From a checkpoint of a small mixture-of-experts model trained on Wikipedia.
Size: 10 layers, width 256, vocabulary 8192, 37.8M parameters.
Experts: 4 picks a token, a softmax router, a shared expert of 64 neurons.
Below are experts of layer 5 (counted from 0) of a mixture-of-experts language model. Rows are named router (the router's row for the expert), gate (a neuron's input weights, with its number), up (a neuron's input weights, with its number) and show model dimensions 0-255. Each number is 500 + 25 x the weight over its row's rms, rounded and kept within 0 to 999. Numbers have three digits each.
Before each expert's rows: a language model's description of what the expert responds to. This comes from a sample of Wikipedia text that the model never trained on.

# expert 11
Description: Short letter pieces early in a word, especially inside personal names, chess notation and table entries, such as O'sc'ar, Q'c'7, gu'it'ars.
router:490485493489527475468526499520464505513477505505514524496495528496524514481482473544472461520479537540523488559484509506475478528517481487502532543465482466502525459511479511526466528473505518451517562498507449492472495512528529513456518536508482477454437515497491484476516504495469466468492502511518494498457498508449469473474509504483501526477529503469515517516473515485492494534476500518504485512517522485498510511476498510487495468514524534488484469456561532514499478512513501491467508512518494526517517545480458566526489433505540450474511454512490481476482527461471556510464510467503473527489500494515488496516529529499481478480545502498508490519524479486507509469554492471515462507511513498517538505488487569539521504530538509526471513509496535520506482508499467
gate1:507485465480537541508447487489513526535436509499506466470535486501540492515531539485526507543496514525506549508540512524498514511496466517486471508514508478499471487498500498519516503479529545463519516522518487494498556510506481483549456508479493501476473483501487487512527437542506440498534489500510536482544538508505467519516501466460476484501480541483521495528529521502492490493525476531491485469512556476510455468484491518466534526491532547492457518504483511527468501549487518496489512540466520524496499481535509515490555496496504487512492446534495504526498506551502527495494462504534533503466492505520495474517506522509494445489504510516500496481479461510500496529446496499507493469557463499503494484497514479487467514507448515468515523549518527475532526531465498
up1:488514534500450487516498483506494472505500511512518516542527488512520446501548528528502546502499506555519493502488499543554507488500499505492449580513510512514500509544543477491505510500505492477453506511485509471512496522483468556512509503481512548514499515511475498543498501491510491531478501467496531485493484504511508490471492483507473495537499475487438475502494543467507490567530468502542504561467512500469537537526511556522500527468493502514484438523501520482494546519525515501507504504539497514501486473522418535516536508454484500519498480494537499489494508528485478514493475490489469515531514534516502492523546489535488484525531520484490465489535548523535518502474516504494472468464471513489526502471495500492507455505513535519451495542508496507512524524477527

# expert 2
Description: Mid-word fragments of names and taxa, broken UTF-8 bytes, line breaks after sports scorer lists, and "family" in species stubs.
router:496504502501486517482487503518506477498547534496490526485511509499522521534481457494498506488537500470478468483520487499450495481479518537534498530488499495538497531506509486491517513478532503540501478472511475513526519451473518518498530501515511541526498450527546483526490535525524483531473455483509510492495503496542500503485511527498491476486515513508528538542496515543530499529541472497447482551536480524493491508491475519487509570543442486492534476496508491490477513475477527490525521488488465498511495493522513519498488452526473515492503532544537491487501481508515514504502517504518517506519528521496509501548446475484489491532544465494455515412549450459498524497505484506519502473465540511510486571456500489520484496514508539512505493453479470429512506517502511
gate0:526483483496524465486521548534527546472489522449535515482522504455500464486506504511525489520512500547486476474547509472510470494491461527522497502525539533509508509518475467494479520529535472518517475422506529544521497514482507522516471495492483503487482501515488506469531532467531481554516497501458524462481520491462487501499513539499526533497521503473467489532509528501512496497523522490494505447505450446481455557490485514507478487538485485488512511481505519495512545495518500488476543500463509461510508483504452503464462482562502464507491497485535471458486500504445487552470530501511486481470515529522500466538500474504471467483505505519500490520543504507500460487509487490484510498500558457514484487526477453535448491505530471492494524495488529494497497486474498
up0:484451486491505505486466472519509503462524529455558519505530466501522479488488505532533473485556495503442516464536523515475508461513513490474488480536457441507437508498465473520539504515524501510522511494477520514489531501540532500545488522456469530485523496510475518553488483506518482510541506521469527515507499471465485499529523530480535502495508465503493537485540497536501509507522479472467460475493462525514443477497494527520491460514517534493488502473493492500477524480495535458520539499459487475525504502501483491512467486528470522489542548505518451504523486515465476513507527506487516494503510509536519531511527495470508505496466469548462506494523468444508489478488456504517511481484525489495510496487464465480451459469502517473528511465479517528484486531510508

# expert 63
Description: Word pieces right after a word's first letter, often s or f: f-rict-ion, f-ict-ional, overp-ric-ed, f-an-atics.
router:502508515469533502502505491511498529509464489492487515516473506534502508470482491493471465540487544506549525495485480473475536504490510505501575525433509484477498471500506501534464490504503520455540538519478482487481497505524492500450487541467473466468446503470516474502525507477478495529496535503506496481507505510482500501482480467462495527474492481453501541528471517511544529521484532481512503503519521487513501494497516506479485475518503519434496440448513490517469518480462500449466474504508497500545495538542512522537526496498548440505530497488463538523504532535488552503512506478450482537474497514489500484521548532500502527493471527478518493503523517492529516480535491479494483495548529522471514506486483508533525517516497491514501516462521561479519479512511442
gate1:519545488509513470488443500502500520582468486522537501494501547501522493498514493497519484476502490480513483459505465549539472509546519490495487495501498500485495554561531497503496502535544532489480495529455497478513487507482524506512477533495489440543481496522507513508578516484499458518519533504478477502565514471519469496464504500492470509525466447524495503497511553468489523527500531500519442483538501520446479533499514454465480497500522478508469505476462497489529461531514495475505476528491526503500456483496510494518509506490495503458498509522542491461489455491502469458456511527434515527525467490530494484541488510485476500515489469494499517495493502510511476494488516485543494497489492475499498486531525495502503491508517548519528505538455516462477492496478500
up1:489503468472484522517482512519514495496487557532499521493527511496497467458519503551528502507530457469486468491529488521514464554443513493548493526515522498513531512462551494486508492469476492530522491490515524492487541503454485505524520505484503509512504515522491481517511481506496531474496504491478477525484509513536535477539522501517495488501557501543494468480545519542488466490523523503527502482507531466482490484488462471471473506541506449501471537505533494457531492481491478505479512509502532533463523497501503490509516479506498489445464479484514489516539472449425480534482544562519514480496498529531541498542506512485458461502484483516467541473503529487492502522492498500523490512519524504505499502475499491522561514473516534510513489587509478508515497450505495

# expert 26
Description: Table pipes, initial capitals and final words of organization or award names in tables, such as Council, Committee, Championship, Group A.
router:535490493522506552545516522528516480495490483498487494473499519466527510487488540489506524474513482459452429459514533491516494513466524507500476509516495517539504527485542485514518491456492536528451494530507503481508527486492491524565540513552516464534518494556527536516515538530490484555501483480469531495484526513492507510518525552526469485464479478523525563480479491559529511466503519478485477472457467486469466490501497520505484499506457490540505503499480530461532504494500503491540475483484489515470472472512482497441480519522502478511508516530496547513469459474518463520478548447466490486466524512493536538460510496508503464500502508493494510509514492466518480511460522486493462508489500504497505485509490454498486458517509486486471500537492507518501507529515516
gate0:490480479521567501502495491489499448523490450518502487459450501513462492532505503486486482495481467477512497519511528482445513514487541538507502505492498509489496496484503506505485509467500485534462531523461528474475524495513514433511478488491492522522484505491506486531522494503515518480499518492489481531493491523479516513516505461497488512476533495434432493487537480486490520490489503525519512500459487532500505529509595506484478497513524500524470487518535555510527484495508495469490432482459478523512505539521524508524486521502506515475482516472500557481531509494497506478492504474488471508518508480517527486495476535447510532434520525530522473490494536516507477502543517485459469510496481531521500509513521534529513528533547491508475525555445499511444531519477534
up0:498488533500489507538538503497513481490513483473502475510465532519503506496466505542487522457511505467480497485449494481519542477485516478478527500525466516504486522485471489483513490539482520501499531498484494492487528460507470539502542454486505482546546517507521493526522523529504491546491530505498520498536521557459541471498496486528485506449491492498480504483486480508537551506503480477542514500457465481458502507524511535527520509507495454493523511517494481509567535501538514505518499496529515462467514554526518542511484540508544510481498529526466515522467506488501460468513545445460469530486525476457504534422497496500519522468455458533480516500496513472486493520497474509493470486506505508493512482482514465479509530503479498518510481555544504520504517520549481

# expert 54
Description: Word pieces after an initial consonant cluster like Sh, St or H, such as Sh-akes-peare, h-ors-ed, sc-ales, sh-oot.
router:505500549507531485475502529472486465494462532490488506520485495492479495535496460514512521521500519472491525529477491497494473522471485494497522525509523474504534447510512544510464500491469484477521492516502502459497503464533502514481519541514492434477465497460495484493459490499471478505544513508530521533508475515479509541512435534497485476465459517503539461455474493490487504524429483555465496507531507516537507542509522542492496525501503497475512513466486510467473468524448485510532510501521467514520459524468506506483501467481533463518487475499464544507514548501474528464493484483485485520448467513485505474497516537505497505466539509496460474506472550492509474475540508454525480540529511468469527492521514529535526522519492519494478494488478553501521498478512503
gate0:490478493483468484454478493503511474574455497496491486541528503470513518512493498498578499489544517498496505482478492503483509516508503527516497465468528483550513526581483510474484490501532502493463482473491473475540471472477489541548501469503480513496497503496472466531518499470470505465499495480489545486451507493527492533495491476488506499519483516492478489491508496511489502534482500561530489517514480485536513486476502477491504550501537472515447502486462526532475513533456481458475510528436544522455540484471487506494456500510517507515494491472488497494513534497474473525481540473540518524529516523469502507523513510461510501495502529513503536512487533483442514521472463486458516476495482541521531512504486495471528515502464559496500500521469505461485502547496488
up0:481491505523527518520490472493498515499459551531518489468530548517502492489518506534496480461490546465483497495485500474475515497477520515480471496521541519500504496557515529503492496513482478511463495461442461513499517510505528510467492500535479527487497494472488484468452537456538503519516512506487486498466487522496504499491460489521486531476476470450437489510498520528502424528524501512517512527509495527461469532539525488484532491493531501499533496490477527463487497487450528511514497528482480487530502527511516507514530499466510456485447490508458514470476534530523518482510502494586494518548484504492520489491480506531525496481530506519483465548531478540482503468484507518463511505512460516493472528478503448470529522459483502535471481511510519430481515503486503

# expert 12
Description: Table pipes and name pieces in sports and roster tables, especially after an initial capital, like O-il-ers, S-il-ver, S-val-bard.
router:466536490476548517486512469513480468526491502518531509510526467505525524518511506507474497517484523545490543532515512507481446495524535469504527502473479493485485495519489533486528511511523479471505504471468473477507490509545508484534514512538485454493515486517515489498512506538445523502498492520508515547481540523461486512473502491518528528457427478454506551497491500494485517550535456507514513492479477511499499558498518533521506504501509546498529478485499521494464506510468540480480501462506508473508465538480470499510494504486481486503515496526477521485443544488512526496527462459511493550509498493486545517519502526486517545493542469516525540532553509512519496525524479490480501504490500537457540482462531493514542472552474493513519479478497514532461498517551449
gate0:527504499509542480504511476474518534506524494523516491495422478524533452467519523498512519480495466485499497525512530518502512504478505450504479489490509570528491482520422493438499498524499558521486500493506520536485492513541509471477536451514480501491504474527490506527532499486542503510479509481483475507469506492499536481515510515493475459492517504486480523450511511466500497489497500501512519481466498488538489506514525482504492457514481502533521546566493524479509524495524472557470466517489513516462523513492538514502548476546510526485475461499478500487455460512486484552463478470500523517506502525529504570496494488497522531511527515464497512558498526535510478476517495526498495519477485487502479532524465465511509484534450474549518510521521471515471496519513489
up0:530475484505509458484508490506488488502494472555452468535542471504444484531518550505532533446484479494532506514522497478505518500535503511433460526498537501527480515459525488500486483480506482467471475502479483510512475543497486496521487494501467513484495479494483499512510501501471523512483498498483509499477538524444515517511452489534532485479501446460505485476524489536503484474488497519470540458550496509515515492510473536482484564533515475476489535487484512487450498478487481549496486503520505546522533481491510495494505509534509538532450488511485503516541461503507499511458501490492559537501488519470478508531493487498504512498516495535478492538501486516538472499480505493533501502508450467500473495526519539523487513465483471510498504575478469511505470454439527

# expert 25
Description: Proper nouns for countries, leagues, broadcasters and events in sports and media text, e.g. FIFA, British, USA, Olympics, BBC.
router:544477518491500532480499480529471481467544481521528500469461460488487520525564534474505488491493465456476499486464487445536505469465492554565509494493504501490463571495494541536489497514492501512540555541458508492514511487495485473494483492496540508490523512497505515548488520513468465434536513459501499467498528487497508514518481529494489484493536455504509493470478486514482502469522463549478486457509512430531496513505505510514479543519469484516501534543530473455550472478534492539508501496496492482467496491538520474467492527519497516506493484512497520508491517509540509477483473522511491517509502492497493510475512489470491512513511475504527517484533500527521513525468520487473482494489480524526489490491508531509521444531516475512513460518537490529436493506510519
gate0:490466457423499481500469484475483522518513511528507501511486447487516494506522534492490499462492514501494491480488525488486440510476478496486504521508504459465488521502522508467506516474490467494445502495477516520496446481501489514538464515503484501490475512455517541541493474479526529525558470475476542514459521507485513518504522497462511456526497472515481470483482514493452532485521470508527479527518514488504520494515544516470504502483455519469465531482476495489497490519470517527535537471505522512474549488512480509498552522535497460483514499467486490509479557470527511451498522522501552490529499499533502485505492508503522504475498490522480473490465539530532479499469484489481468494517494493536496480532500532518491505479442434532475537495514469556482486513528553
up0:475523511509511496528515481503542461550466503450474469509505510512517481487505486548515517530531540482478499516521487523504506514530484518497478453536484479512517478483437479504503513493488508491441502440494474480506525516499542500520501464488465502495489515487472487509472474506501483495505495406512502515457580505470506458520501500435514504506527480481482492523511519517545493460506527488510543501514529504493534525519498460495523497503517490482486520466502520486491511464490477512447495522527529475534492492521502493514461482495436485517512568514497513532518483487466473521509479474501511502495505509519481520488500503518495476484546535558501506498531494517513501476510500482497526493518518454495459463519488505456536465467502508532484536507570531471483476523486480

# expert 44
Description: Opening stems of longer words (comp, re, ad, transl, conf), Japanese kana bytes, and critical-reception wording in album and film articles.
router:489502491483511530538508522550501520501508451523475503509524510495544489482516535506477491478473498466487493473501510515536483499509459478477496488503495501500514521491490489513556567439514517536493489491483504468543477480501473515486485506493471512500535510529447469486547504522485509527512532449491522515542476469500502503509539483505483491499503513468514504499452516509509461465524482518508509521467496472534500535520516423513502516497496527488514522463494475490519546497484483535459516502500518514476470460536493487486487503585508528490495531507548485484494497532499496484456529500446526471488491513486460482560525532486494483499525450516530470470487520529507458523488505530490505505499465501477534521496545519530480492496497468511499546477552548480485486549469491
gate0:510497509564470493537549530504482534470506532483463494521485458535489489488520484481444499482522515527546482538481498480511481489475492544533470498517496487515518493502491497500445525489535489518515506507496493463505504509491447467509487471481501498538515527453509502508526462570539488509475492455496505511498498515457499505521500468507502543494533525505534505542490504490484496503539485500452475513483517517492531479472544476495505479504484546405514464506488503530539530502476484504465513548489517453439498535533515486465520489541533502487481519490521529567494482493464489476494469474516468459516481491521511500491496514528501499484515491482494491502483500443493534513496492521451480520512489503501480511469546505540490526501529486540527495500513452512486503517504505
up0:546522490518490490474504475487513477523495470494512519490526517481494473471488489474520469474450529490525510516531473487478487477505493484438504464464501495480451522524482491508512483556446503529474529516513537522482502480525503487466485495519499465514533490527502543527491509543483530489474490509460491470474499448498500493498467517474503454488486455500459523475532525543488489560474557483491484486536508508527473505515467491496546473503463500529509529531557496466479461468517490508500470484518493498508497552483496523505542493504514539520509500479479482530534545477514457494499507529510496461490507517516491455547485471541533482527492521479482502539500513477505503479471485492552525484533511517519509500501462532471517465500515502494572524498486490478499496475514434

# expert 42
Description: Capitalized historical names, titles and places after the or of, such as William, King, Abbey, Roman, century, and Jesus.
router:495473499523496506493529473528522488487491522474501480514449489511513488506495492497460517519469477465509482452548536523488498507465525495507487504478493499455519526526511485505506480488461480481477466568488512513517462503504467500494478514516502499525534480510556503502472498491515509483475461483446443502525511506511484500525472466511466469470535488478459538433474495542503554519509510492512508485486500483462453503496506510515539526546459486511481496524483508490512467476489533543476465519465484527463514499515475512493499485496503516456507521472552471469537528502497501509459540508490485481530491510498501544509475504461484483490531455522511534453490526533473506523481495505492509481545481521485534461512522499484566503498520418481499481457479496514448491503516500
gate0:471509498505465488497468489493523517485519479460520529503486481498519470506466518524551493491494490507513461454510512496508529489475528486520507518583508492514470533541476512534487540495508512508456482495470539491503499490513498480512516483476530536552521496463521512466569507517497505474525517497441494491488509486537480487512496441457517495520480466484502507503548541498465519491491538474515454450517492518500487501510485533495431496460472476486481484521535504512515487474474532518486514467476508523446476510512484476499462480497466510495515505540546510493504533491486440490531499519456523502513511509537471523550506520493450462528470505487489495464444496470484498503457485496480547527514488528470479514497491512505514480498501483488514458476497519533459516540524484
up0:521519499486536460486525507479530502518486471476439538438460499541467518465517516471488501450492502491476537491505508482479510455506518532502528500493497497488508500526463542477494454482491489464518534565502535517528454527503506453525470537540516515523493482497510510489490525482497508517502527500503448520524496456564515530526509489491518545499474472471479528485522497531516534458503511504487487475466494459496497535495486482496513556527547520526455483526517474468522519534511477525486515508512502515441512477506463498527483472497498523498502507471528495538516478469489511470511499496482485502503491532484524469501472516499501548474521548512492510537506487540455520529510528525483550507494462515458502509529514496468527502474524506514531454474497520503500450471486503

# expert 5
Description: First pieces of split words and particles, often Latinate prefixes in war or history prose, such as counter'off'ensive, 'end'orsed, 'ass'ault, up, back.
router:510489540498505498492502509509507523508462497461486441546513525505483504518459519442468490519530472518520506493506493488509534473515478533525535452509484529435500497510515504517497437532507508482482493508459497489512483483503523511459476495537465502542508508543506499529473490482507511541472507483484504512496540484506490448483475480524478494487527515504506483498462483527522515525462518479491522476486481459525512497480504486542493479474527527514510431469539484503505516466523507475494443491535512491529520504568547477476465510511528520517493507463491447452558529498504520482502470493473472504483522505466478474493468463505474495506484488481555468537498513496518536461498472499528525465508483462471504450493470479528470503509512510472487528474467501514539482498512462
gate0:507538500477519485491519519490533496467523497500498527505511531533498507480453460495490490450475496542511536526513488533548497514487512464506515498463515507486567486453484525509459513476521537467505473516541470526470493490501500492529476509501532446507460525475512485470524462538502505470469457521484491514501465517519476488512473508526482510512514481474570486462464479447518451479496482507501464485517491486544499497489487490491468494490507481485530488513520538476499519515491458470478473498488485560474501548528458475512526519517517527507458473493507478512505494545469498524497509475515489542433478533504538536469531494482516506502522524481502482513537512497522513535544497508507471511450534518498513522479495532517543493508496493503445517516498499478562484489515464
up0:503506533529483553497540482508501488512482483540508500471541497468539492520540532475503470491473493509493482489535497509473503477490483515466516514519492497507489500504549462447477500522522537490469528468470517504531520489497495524518497480502480466492498487463513460504532531458519475487518493517491503507503513506447437511502517497498507473519486479476506489488491457504423437485523522522509505488484482503498501540521483501528563507519472484447474490473483524519502510503484502485544506505520517483483461455489516478513521500497504521519493475486477482524530521498529479521510507534531495515494523495489501472488434528513461472523518500473496504510470586487542496509466527514472505487513446467552503475534464487429510466471504467511477534485503544485465488502462527

# expert 30
Description: Line breaks and == / === heading markup closing wiki section titles like Filmography or dated shipwreck lists, plus country names like India.
router:506501447536493512475521497524461512517550514519476493531486494486508524538526456490527506490533497506487479451520517458487477492484514498508489488526495475520485488480510504466484484488514496501470474487472534501481494480492492480471556481513496486467454497509475498551506513484491500435503527487495503522534477510515508516500485492521510429475502490529483474490511457533515502483489514515488503469483453514460471458501515531431544525507469507505463527548486494487535501509483485508523512494463474508546488518540448510468482519458493480513540534502457491538492517505504562462515493537486496427518537477496510457475523529469454500516476496514482512486465506489476469511476520506476519479485537515501530494478516537545520474475460493511539453523510472504461495484488506
gate0:512468494539460457460535523499478480505533509479521466522507552486527475483534508474474513515486535510518479536452507469536490458472504543513533500518519483498489514542481509495484469527491528477503471475481544482473516493542478529484511468476482480486526491505498461551479492486502494517563493478475536533499461483509483517490520501465543513520493508466498508537499460463464458507500464480474551502472496516512517494461538483531475505555511479485504522480494498514520478529481485505496491520509513529513539453511541502481483476485489499540511504474533451458488508517499505499479509513460529519483487462511499508476496471464455499488542542478524528463479532511442514502525545496479497495479495485467549497491535499486473479501488499505466431499498520493497500531484461
up0:527514554505530538503541478495480509480473542484584486492494477506519522537469536514492465509521477481448530506488505489502448497488546526492489508516469488486477484454508519517512468452541497479532536465470516500527486489511508548483482547518505491495500542514523498515470531495477460486523535489494456498481508507510487479511530482497508437511505509488507514474488545493516513498462552524492499533512482533492504519468497537474523533499543514485511517527513508492508555504500496507543466527512508501522460508495501513506495456490488453482522515500517500525504533481532531498483496504500477500517484506483555488443539452515492513502548474471530524531506531550529459508512493512508484494513484453499487452516553488506515497507483556522470479490523479502448509495508506

# expert 21
Description: Closing heading markers (== Matches ==), table pipes, and line breaks after sentence-final periods or parentheses, in lists and tables.
router:504515478512458528462494507504507527471506491465468527471475490498520496529513521513510545489511498480495477483526541511453516499494505500500476467476494479475479529488523481513479522514508503539507476506507476502501534469450482474515540492527481475478545502548524506506501492486492528503465523495539506504488478530494486489489494530514456501489485495475488519529527482544518530511548448458488463483456478507481501525511527505449547523552480426518482516537497465480523485500465539534524530504502471497527479551503497527489488502493472486475518539539498508511519484492506482471515471506533505550496529495481469452546464497491473475532484517498528505539470471474473485503483541445491463500508548488511493533452512511541461438496488523502530483522499452510503526535510492
gate0:503477468499509484498466490481487512501543536483487497480490482478533495517477514514513482549494494521420555524526505486512514477476520515437483520493523483486515478468492529476517508505487522521526476521519500499456553507566526497516503492492485491460491514530513541454493508456457525468481512493524520514493528465444537545495551524490474477508528548521503508492530488511478465508468492503481522502480509512514489491489495500440498514523501483516497501502523472489502486521496548503499467497502443490482512507516471496510489514525491498487560512499483491507465545496537531494520518495520537489466466521445521517507495464498541539527504479517520451509495535504506515521515510484495490488504581487495517456467464522495529490511465497491546488463528490506453442509527487
up0:505522469498539506532517492548470471498518569498474513519509498524492518484532481486478463500523505480482505507495532549510506510473529498497515513505488504549526484509492487493499457485506476463448503505511527492499480453510535565471541500518531540529467462512500513490477513509491473503526484467469489485522494493473497484506493513518543499489502523568514507518486544506524502501470516516481524502522480529485497546512450492528509504472468522497544506503482502486487478509493479470467491524485541525500497476490489561481518457481483518507520506481518490473497512486524466536503569478488491450515514505533523533477496514534510508515511473579445567467518469527507519514494486509528526513491448493501500502532516494473528511470538530475519489548488499434489493522527522

# expert 35
Description: Past participles describing how things were made or located, plus possessive pronouns, such as made of, completed in, located on, his, her.
router:494524462463496486492526505506526551508498441472496461533492513504493469515487517502468511478467518523536526493497469492464488472493499490507487467456506494502544458494511484523525489471498523524515518527513514453531462501490509485522532481463495522534495495510476431491454471483524511478490501463494476488539472525459522494508481512492477477471499513504526491501471462538476492517495479479506499516476547483495540534500468497510508505488485523585508474509444492497495486496525529484525500484512526457492537456457474479499472497518476553466480498505526504468505486544508461473472485538471488446495470492521472518534482515485508455486501540510499476458496502513444473522455478478475504498488493480551494490492515463502440479493505514463532478502484506490494495515463551
gate0:499503486477516497503514440523535517488491549510461483490524507508430541521528541481471467459473506530515519478522532458490511485518471509446500537515504491494518483541481497495510517523493496500536485464493497508517505490530533479493526488501485515486516486526438497532495498494491493475546541515494532478530505474504539485444483498518513506472490497537522498475557521477483529519497536523509530517495475493518494495507436485472526496484545518481495509557534528502517533511491476491495495507442527487513491512512486511521482535489506516530522447478551492495529531504482522466497455489520511546510515505467510533510498525489475499500454538479535468535494499523486498476490510523506567536509464470534499500482546457481479464522488532506490498449499533530483508471463501
up0:513478516466519534503522504452467499469528498528523488478503513509473479477449504525484462528494501463492493511496543497514506531481501519500515474514505474520521510493502506490508519521465520504515496537473492553520524515501509493497545548470497493478450520546492520493469468455495469502463529513505543498504504504533493542469507537461541451519458542452434477497532517485523493497474495529469512454522464501512515487504538503503461512559464530539487498530501490517502500476470479497504484508504478469494534476485519492502466490541516511513521471500420495492475486526494516479505487484508502512550501503476454458512557507520485554457500493479487467487522494489534460546526467482501494442451507501502490494487506479510489482513538462511512465497487536478473510502513505

# expert 46
Description: Second or third pieces of ordinary words split after an initial letter, such as d-w-elling, d-es-pite, att-ic, sc-hed-ule.
router:542475515446547457469491463487544501495482507491514519525508498517492493501503465501506470523480478529520506493488507506499500560504482501486521517471488457462475461490515506471453538500515531493495503516508489506467488451504519507440496555518464423493473504446470507496480492514495493512501498476508505518505467538503491473459498485482497522485479524478510479492467494478497491523427477441493467532511520515520540520497477493534493510496507479483509487472531526478486495540487486479500482500504494527503448563490478481505484495492521503456487458485491558485513549529473495497530476482511508495459475497506509485532542538513493508435515516484547480490523511499526497463547496509497496491517494520476519515483500527519528498546518522508456492476496580511525484507544498
gate1:498475476487493519492507497520525527473444501511456477481482468502495469467489498508566498422517464487472498511505530511512461521466516501513468497505512507556505496495442468524511520523470504516500430491517487514468478504506526514538494549476520535492532536431510489503506522506498499524447501502549510503484507518537512585517499526516518501506501500510498456558545508477508490512493457517493497514492515536490506517478510524485485482470495479558489506558494496475490513504496495511491536523497502501505461474485481494497480477487507477509505518534497515504472516535522485484506495538494472488502477520531504483473488508475489505489452481487468506506461521535427480484480513529480516517535479474506492553461474462529485484534504475470504533519501521479477537470494546
up1:534533539500512469524487515520505461475521475492474544499483483496453504467512490512499547522447518488514510489493490511467505511474522471452527516503488540488484483538543527497497471523483536498488496499508498480491500501515545479457490502509504483527491514463484508520486509535527506506510496465541470498524492497498495497477508470512527494507504511453554475496494506484475511494478465466496461503486499514561540516469438521503484518505540477483524523470506486498523529505518479486483476506534510507430488541488457472471519500549507515506495500503517539516504547449448500495521512514445499510511477513519479479474524506488570502513512493474477520497482500518527478467512496574429493500482529547468537524478497529477560499501480503515528497465513507524519494524508447

# expert 28
Description: Capitalized nouns in names of institutions, offices and places, such as United States Department, Census Bureau, Federal Reserve Bank, World War.
router:543550484506512503500534492478519453488513508517520486498523510509486526509548524478450503496487469493520500485566529453538509507471483552554460473524496559495467480470504520513474519509485475478461540507480493508506476519482465479510485476508546484520547510544536530521483512550511547458507466511485486515463508489479519464517488532509463469502526503474483507463492470514511513522485511517455526505490489444481469501519519479470531559454485468533514492508527496496566476520532510506494469496463532515473495489493520494486473492477510489492506518451526467463543500437531495496510514507484502506478456521477531503496461521443478493511542494470524528520504505482485528519491531507524522516484484544542519492494493495500499491523511489483495485519484492513482479477507510
gate0:474456504520521501504498444516457473506515473523458507501481492535470461558494501487487484469480519488497495539491513461478493513516452508498532525556492484534493513478450478517500505520469564492458467467478499472478494508511469500517521465504491507513467488497487511518511480529501496503484500493515499516501505466495506514507515483489501464464505486458535500514526482449458474506488484555500532485516485500520513474491485526484548491513516545505525467493526474477520500491554445458535505508497482477512479471461517503525491485476494505523534428493488479481497532492494496458534509431453487446467482513495489503521506503512479534500483487442523518501496513516540473413482524482518538481506477525481522497505468481441506482509518481500494508524488491502487539522497523
up0:483490497468523491491498516482499498501438497426451530508489538498509484457509483496500444492433495481496491520485516465558461524482505490470516481555500528522497502488485516553487535530500540471504498523479494495478524538470489497491508512497501505508543453463487528469514504505467483504516535508466518506514474457532494485496487450475497515468491497520530490525498546505490455507501487516506504487523498503504516542514520492513524452490510521501553504506569480502506484512536472510515501508500512496458467487469521467509474512477471514503527491504532489484492506513474528480481473461457508516487495492483480521513511464555510503496465497546553519503511529478471465489491505472549526526523439495499528475465526507500535509513539460494478532485505556509528530549511515

# expert 31
Description: Second pieces of personal and place names after a capital letter, often K, J, L, Z, e.g. Zdeněk, Leytens, Kharkiv, Hey.
router:516509496474466497485476473483497494536489504541497515500500517518483512510554485546538493517487449527526486502520522528460507472467563467491535537511521457492490503501506533456477495492515475448478484522497454498503486524540554499489505481490485461470461499528480503490493469503492501478525473529545522514536486513487480527508505474492519520502482537507488459542516514489513530508500487486515505499520490481534441496475502458497473553505507538520479506491515556503475461520468489510456491513538488544517536507470462522496458457520512552469457462516549492513487549484499534494485535510516485527525495505469489471504509506500515485461486499501473493501533486486516478472509489498474459474501495485467532504551532560519532496537488542517476496499467497534462495473483505
gate1:514503512489529508503525479491469475482519405507502511469497455510465492497506463507473484481486498526530514470513491493489447472472493514550544519460516467442453504497474512571502456517522483521492530529480478514489480477522489515504488492488492477504525507466521486492473493495518476478472481525507525501515454483532511490467471479515522458533524524515514534510541490526537523512522514464471487507521518479499470455513465462509461505492483493477518509530497535507530478490464492487473507468498541517464513536473497495515471501457493522531510521473482451482513536521526544521516484491495511497473470494482456448465553498495470479519445517510501483514527453532531515491494528507499492534542448535489500520492512470483509501505471496496490520464536482511503537482470504
up1:464520522486513517525466548504504490457498514499487496451514474478527475508480481499514472482512519487484544481480509496524486474488516492456565520521487557531527504500487496518522489524471504493488493516516514491534474515493538454486469509466501504479497498519489526508515521481502532507514551494533504509441475471513471514519507479489503534504474533516479528515535465520484486503470455511545468535470514454470488471502507571545491539506493508532532512526514484485489506513492467483521514520544493481497522524506533499495492475555482468504503499473484502465461537498563507523495491505499485561521562514452452546475491484481493529521494467512485550534527543523519498521454485462496520472489527496482483490517519475463514530520496495510461506507489472449525471512500501

# expert 41
Description: Word-final or middle pieces of foreign names and places, often Slavic, German or Spanish, such as Ashken'az'i, Schwe'iz'er, -berg, -burg, Angeles.
router:499516518488452517548471524475517449492495552503509534477538485504472525505537474517542529499466464540501457497476531516493486484470543503493457508501524475461543526546517489504500469506506481485489519503517504486439475556500543472465544551473507487492534498478502525471487516500475501483516513509528524475515493524532536504541489488527496523516488538526526486546505464474503534518504495483498480468473520547477482469496557511501480486452487522500509498522474512461538492503482488529515456497509546507514489482503482531543494547507486518561528538508491486526486521489538505499522514500466529509535534497490540492518488452504465519520515482466496498480493507532504493540521488498504480511472503518453562478492497492474538460519519522516530508517523491503499500477528523
gate0:490499506512491468482469477503512510523538511508472501522448533500529490543544503478513466545478477525523502473507480471459507450519510458475478516443508475505487508505491493504500562550468461521535524489508465515460520517532486494480510514515502492521514474492495488492506487476476532491489519504497473517443485451462509513469448473520530483540476484502479469508502494495477466510501469476514506484520533539493503521509492517513485524480496500488466485498475498452544478475478545493447489509488465490458479479513502476533504492456520515472513498474486469459512522514480516518548544493467498540507476526477533534536565493525467535504495450492501506499466535490512506485425494514451511495460522503515513502499527511531499515522529476525512485501533463507489489495534547
up0:509547520504489483515510484486478486507537496495472496491468475502472514516489508477516492488534502524539525524550504553493502515514463502477474485498502483486543483507512473483500488543523450478531486513502502505474461481483471495474488477512519491526515489516519500523437477494496495539532477519479573444537510507502475524495523493484475474541503532501466480501552465478535527510499503486502504500507497518523494505512544483499483520469497485482517514516464487490465497507473469496518499478497528472502484477497496538566500517522512516523509502483550478536477487492556503499515478500474497594510518497458490480476483476479472565477488495518513491449522513529548505495498505470512480493525504486497502456486465500532504530420485491506491563497510481497518520470444556